From a checkpoint of a small mixture-of-experts model trained on Wikipedia: 3226 steps.
Below are experts of layer 6 (counted from 0) of a mixture-of-experts language model. Rows are named gate (a neuron's input weights, with its number), up (a neuron's input weights, with its number) and show model dimensions 0-63. Each number is 128 + 32 x the weight over its row's rms, rounded and kept within 0 to 255. Numbers have three digits each.
Before each expert's rows: a language model's description of what the expert responds to. This comes from a sample of Wikipedia text that the model never trained on.

# expert 54
Description: Quote marks and numbers. Opening quotation marks before quoted speech or titles, and leading digits, $, £, or [ at starts of table cells.
gate1:185162109105124159107038129165153122092160126121156159117159138145239148136118072116134093100134149152100118128155094112069144147163138085127099081124136104117131126137110099120102102115149158
up1:163076135118125123107142088106128089169139134088111070114105143113132140072085181071103189107143147130143124127174098138173141151151067140119187084185091158128161118111164115171130174203086127
gate2:149175149124103205135135178113155144179108124179172135146134189159140182134146117146125115150140152066139133078141118103144120200167108145128127120139083147139126101114157074161129157154153177
up2:132159163102115074102078138091153127151115167157155095110172110193121156152122141133112151120095147102134076150158130136109145129131078062058129112151108148085120135102168141101131217130188142
gate3:116098097135144118142160193192097115142105118120157159119122113159089131136097123122171123159141116162145148109152090122098156120160102128117174099117117103099100131122161119097071123164167132
up3:148167139152151105116114096121118155143115132073123097085125168144134039148110137134152109093087141156133093168132088181082137120051125155097149138125096172090143128156134085143174144131138124
gate4:062157087105177105109111146134117140112146152158105091152088070089174104134137096144138146121147109193143104156086107113136168150131156101029088170119071103094133119093153131138111155111101209
up4:153157118118136105158129114203117096099115161116124081143147117124154150179142116080110086142164148122164083127173103104137126154184093135114135172158145172114138096137179123110169074113119102
gate5:073139129112137175074114128187161092147182109123176158087077143104077107122104110082140096129167168077116147109142159183103126158113122130122113156152113182160163066146166139155152085109158165
up5:143175116082178111115147186162072102126186086152150135126146119109150131066201188106154201110130125113094157133145065131134138112090117128143103117118091069171096135129110152115143084132079087
gate6:144155155113125118100095128093160145124144095060133080186110122112088094118107174102145138151179116140131148144063089114141144145160116083131168157176190138095157110078105150157128088140123129
up6:080134135138114118106121134138104098121159133106148162193120160178138102097099152139119089112108075148174086133113102079116136111130137135058109157116165100140115187093123108141108118137118208
gate7:136099137105081116129108101140146095126158124092166116146106099177144145183146126175134115096175167186175171059156114115135140126120137212094100144065082110138086112119129111114136117059129138
up7:100145110061168151154114123150142132096157100124152086096162106075150149174187139153111104115139179161126127132145112167097082156118129134089072124118151139070153147129064076151138114141120144

# expert 15
Description: Proper-name adjectives, award pipes. Capitalized name starters like United, National, Royal, Best, Golden, and pipes after Nominated in award and filmography tables.
gate6:141105108111065128141146157102194058146091088162176152152126138140070136086131180098145108117169126060127114139125101106092063083182141111103137127134094114151104074155182129055171153110146162
up6:172101105150128099100131094179095154113123168126129120139152064144104171255143085066115182075162179103112116200127148141166154111191138146137143096148118131159093063090095087149128133118117141
gate7:198125175148139105165096128134172208091204141109119118121142118171054125059129109119147127130102108200068111118136132080096121166150150104080145154077134124072108128168090160127137068122117176
up7:152106067127101086147154095124092150081082139135062088109135115107109183127134128087176145090071147157175087130151169114155196099187133163151153159106086043129122076075163123184140138132106158
gate8:117103157091129145096086123111152149135096109172055098092126086188122161101165094139198117213052154182157118110104166107120059169137141132131117151101136096168138115138107143111154117085148188
up8:099177120142095096191094110183123110120133170174138104154108114125108157133165172143092161066151168137136119115070157130114072122093105117104162146187139206118123139145134049135105176151146107
gate9:090133123140182100100141111157093081127147115123214119133192132121110156073093144094143184101073120139143097155110149082140116157170130112132101161116172125169144134133133113130084176118107172
up9:111157163150167090095166135122074184093181055127123107162143095188167093159159154114088126108139114181104109090083122142159111142174124129136143115185119121143106106135104099084134094157130076
gate10:130112140188138129120154120150167124098080150095151184151154120048151158095136092161078095103152101071155166163167148058086140143116130156134173111085122165145056111128127134156109097100132148
up10:109141127172172101135136117158074160072121125143052156078056119120146166149160149119109143185116165130137126131136154137137126102151107091119102145147078182083135171159099119151111106117167118
gate11:119155160137096051124135140101149195069150126149156186129130118118078137166081128068145155130107124159125142152147149099154167158123103124107103136125167110096143165205092118136120142159050175
up11:119134108094158079110124089165135187127140075132144065112096155124093195154141150081099136077137118132159114139126075101088126167124107122124110121114167160187092113173109191096178103106175129
gate12:115161144123113162056120121070134080165107129176122166115108123148159114102175112117090163095113166080186076101154112082118095188109062150136145068172121121134156166188064082140163132095157122
up12:065162120099186146084146137170153121230128128152142143096141089105097096092091124127133147101101088072109108117137131127173196136146059065109151111137147100161107135176166151135138143119119174

# expert 60
Description: Possessive apostrophes. Apostrophes in possessives and contractions like Hudson's, women's, didn't, plus party or political words like Conservative, Candidate, Communist.
gate0:098140099122128109085137127155160128112106125110122147120101146105186091091133169107164152106112112138165161149189151078181111112130116147113175035166085127129090116139103225147097152090146172
up0:116126142139122157104071114120154159112057115098158137141144154156112152102186117148119099127096140126178093085194180123133105147198109152188140125124178118119158172105177131135157170152150087
gate1:138161172107137130156163104086112121166149150130157127137108140146137125098075147116143049103198087160147080118153139205086131109112140040090081096191120129185135133071144130135130127126118138
up1:157087150125171133108118159120158093120211113105173124083165153138108134131138133193205153203113135125161077121100167121172136132067108133137188148145068138118129129176111149146139124133134101
gate2:151095160163172072116119132192201177113088060145165160184128106146114097119052172111127128087111111133172103111118125149173147072165116178171139161127037140129107134146115183169134106132112161
up2:118145100049101111118100077107124162121057159067181114108132104055161136131122108147132160193121155122101147150152122120168159127120132192129167089121100095092099140127152143141181129134161168
gate3:110075161107146116081157053158171084112134129149160164129141155183150125127108087114158125124147166108136140157107150155161182120151099104136154181148126085132124087155119088100095080037106130
up3:149097093135123106132132152171131168099114080113113126097142059132142119082063132105150158108119105166182130116125121180108107128099136146078116183117101151186145114177106213115112129021124129
gate4:157145095143152094147128082112148135140102116142174120152095096129138102139123124083147114137094119127119045067172164117214134138120105209089127188143121105197149120095152182142154143133129151
up4:130065134139088111103147098204148151147138153179149164086134121120124124124040092123112135121128118131089149124133135112209081116102166160133179122165127147102188134107120128208173181117163122
gate5:130115088191141162072159123162073095146093147138118146094152101108122126146124089144125133170117146146147142108119137105122160179095149159106157181190104096093082157141140138134086110157098173
up5:123076146148102126151126086192111105136147156102118067142110137080109147114183133122158099074113134174093143129155129125089161152138122102137186127175029127142085080177112124096112141144106155
gate6:122128141169178088161149109169174081093138105119132141122102095053118114142137125102036088093094165100150082157160114145164103079147140109117186115103116101096095142145064150140168071142164144
up6:105133097160127184090204122084140192124132105147092131118121113099143122117151127120132084141139124171113102086151117068123107117154136098144238148080189088162128125124122160160147156076136116